Experts of a small language model.
Size: 9 layers, width 224, vocabulary 32000, 66.1M parameters.
Below are experts of layer 5 (counted from 0) of a mixture-of-experts language model. Rows are named router (the router's row for the expert), down (a neuron's output weights, with its number) and show model dimensions 0-223. Each number is 500 + 50 x the weight over its row's rms, rounded and kept within 0 to 999. Numbers have three digits each.
After each expert's rows: "raises" lists some tokens whose logits its average output raises strongly, later layers aside. This comes from a sample of Wikipedia text that the model never trained on.

# expert 118
router:588406471537472448523496492483548484545446561505430461603547478479464422482613511500573597451409405548523501407506544564454480573588523459458447537429395523501457528551509570566409490453420477455449518567527428463434510476526446500436481470449410387517522589481503475520444515571460514544412517476408509486423504530503461481478493545579533549460431584469471415554471569535450508491524433538547594529523506495496510559548521587502518453467509513546444499424480559497560471428595568535470501540439502560485493551528541486561544450415434564495480460571462536405468550584462502491516553500503426523508475522555471546472518598543553431528466451477540498515458422473441563442546
down1:474509537533461567452432594485504556492451558493552419536525477550501435490514511564517512452482535429576491510456497488567473449485433564427494473566492480464581478512528555421508581465533589506574495488531563570536538520506517420535459439419516495434400494509585581442524416554436532458501531540586520601515535506486539528525498502442564548478504490577478539514481407532521496471444498522507509518404391514539462574465588395527538481465423538494525508476520460436463495522414389531414548491526488439516565540487482470506423426415535536493547559531526464576412505520619540394518478473492581552452483660475517425466414436484533454453458457493478531495422534504507428563582
raises: ":", ";", "house"

# expert 112
router:528446513510471496386481507510473567569465581402452464512542586485468540446527560579549543444467527557607485468549471538557479567519479459438494531447439553452439561478452518568434561431473416600438553544529462467483523434542455528451504497510432477534554574581421505526452536507489566588452570528419584417502544536515484497470568536585542592448469572506447452528453557565431474514534470537516521489509487431485501535573549533445510503483433520530469556463539555518546466444560554482412597517483531516528607509567553515518541448498436542441522447494454509482538511564516524451548573445554455403448449464545419549433545595507545427587408465430543525504480443525497576432549
down1:467417499396513537552516575437451350522552357475474530608465501496565440574467552662448540547491540469521477572499535482514533468509439452459549492451557420491510425540555453527570503539596480510482431495463575512506570461467493480480427433494459496429447493508529443497570494543469513543560435584371504464431468539516494465464467468513566508450443463510487472443533511554411548541444545453555498470513509452475551502513553496589537381483458515486492558605548467524473532550537569549487532547476429450512489530517534529544454526529473444504542567536575427435550584503508449493459504563464463450408565528454517435500471529605476533395474514549546565539542461410511522514459
raises: "ious", "ler", "row", "}}", " injured", " duty"

# expert 108
router:563441482566424480492496491465546466562445602513442480606519475514454425499594541530544602476398435574488464420485528548499487567548525440487407545440410529463418568522475579531449524452450477443460571581501444488449520449531445573458483491444443386571524571514476471521473518552454537556442552495428573457427577509500456490449537536587536555436526557427476409556517593529476477482531431493533573518502468466467497549533517607494554463472477529509476520455486584497608446462578567541524518557466523541516508520558549513545521482471424532474469438563465511436466540579498510447547530498549461510497458501571444571423523534573563398524463426475549511488426432477458556417532
down1:445460443431562468412518578471478463596496556436489500572552461534506559438483549498552521422517428526461484534420460491460515528531477461496444433511579495443495433371512555460520596560552536557471586473515535418427539460450455477513533498580562453434396521515472543475531548513538528545577472537430549500554570424485464510484558498555478490577382473571495544558454538539417553529488576498470448442492619474535487483469499524448479509437566504438527486504333524463521546476490442547534434393446535495579533464510504547570551513513473486564511507529517534499491402504506523449476400540518555440545486538472567505464487491499543459547586490490546425377491527459500483509651
raises: "),", "died", "\").", ");", ").", " power"

# expert 85
router:532456545549478499382529563512508579556488599402467429549544515504487543482540548580501527443443525558466457438458553541507543552511504482494458562459462563434431548553427429564431490406437415460415534507540461423488507420562435531472559457468480408544542555588427477509457579549467560579479530545425538434594535451581480556429520537564502547450462573500457450537455566499531455513523428451536556490528471585458506560555540522476454480411454474578415567462515542471518462445504548562531620508500561551516515572439542525516541481492440471467526454487536528482494526561557516477535527550549498431470464484555418552508562509512548428550423498409506576525465445534566563424562
down1:501651583493492556505495562500546506467417471510446500437485553511548536572527552548480529571513464478475527537518563519514485501473510472547531433542575528383524486503434553589511463442553528478459537467603535481551544511525609454501450526487630406567471528474444597457544463333462583485446507589523508541597510489513468528462585512467465490560419531468574504433536465502426463558446546486488515530525523490501466542485455515422453509486530515461497467432511556508403528393489473437429448525460529525405503417533554490428484512461530572505446502639435556456539535513521417516529440479409545467501543432518422519489513513495449448418410498506464504437475458498511428590537
raises: " death", " injury", "Senior", " campus"

# expert 57
router:559439565511435481456509464512529530549497580470464467558552507458419386500551517518545534448499557535524424455582431581400489523512496496514435496462435523453462565484430568553468615446498466421414549542522500490465447464503461508494542433376490425541530547476515543492477634510492573528475569434433505440488550474538500561488518548559557559485511542461462435520412562533613494507461452527600533524556522515441481532562533540476486512516533468503463561452486563423581480440547481475479515527488541530538602430548551561480543502450434569418574489540526488475520570529540487473573444496553337608479452455530455554447551463481549506618470523448495562420460477479497536444517
down0:584489485519577591576599537530425575428507487505382507480419527563509489440489482334460549451562442457447555549484453424553490444547505429491580476520575543515527467574461573561510548498495531535493551478510465488645504504559497546433467473488405400503484574484479508509560484551509495560399526482474478603515501590485536449445457530568484485505506514531505501440456496407452483491499517391487526470488480434427509487570569531485549527471372538427415509526501450417463491525505466557513459359438488499534458503502513480485469554513498505497462494490561507500572536586552518458479447419505563494574424488561489522507509519546524445556492561515522471503462446565406620445557
raises: "ssian", "coming", "gr", "è", "profit", "ster"

# expert 127
router:534479489552440506503405450513520436503441584498464462507527461480399492431533443544524526472459439579476458444420492523489492591619501518488462598402476505406488542589465557538485465485476473474442530542547423489415516457549450624429527501482390438532506558496456501519496513498455509534481522523476467438537539501507441538425561529570487585418468473475480517549401546531455464425502518482606607556483467532497464616536528528488500458503487552575496529407593565515541437451511585552520516550490517543518482516569569536550530400471516577410435401575449570465517558475509515475521463488487484425537425457536465525512564539488540554476513427517577537519428418441455487388530
down0:448461483479559570487528553547540513612500543454584554567473418582497480481460564555509541440507504544540503442524477524545527390443519498472370399501599546527518501512596549507502492518468508519586561508451464440498444537500469464564524584458539486511511475506552382446483538430398558427510409520522538589521473456539539465544530519491442549468504385592503582442467529477647517480408375519506521549518408535528445491480525489481461457502498524557493472535458442549478507482531452505449444475538535460403544492407519513612595477499474505414501512513539522480456531490355475467443581483479521461467448510522488570486518458521478609539449531431507503466485500469482487620510
raises: "er", "ale", "ing", "ers", "time"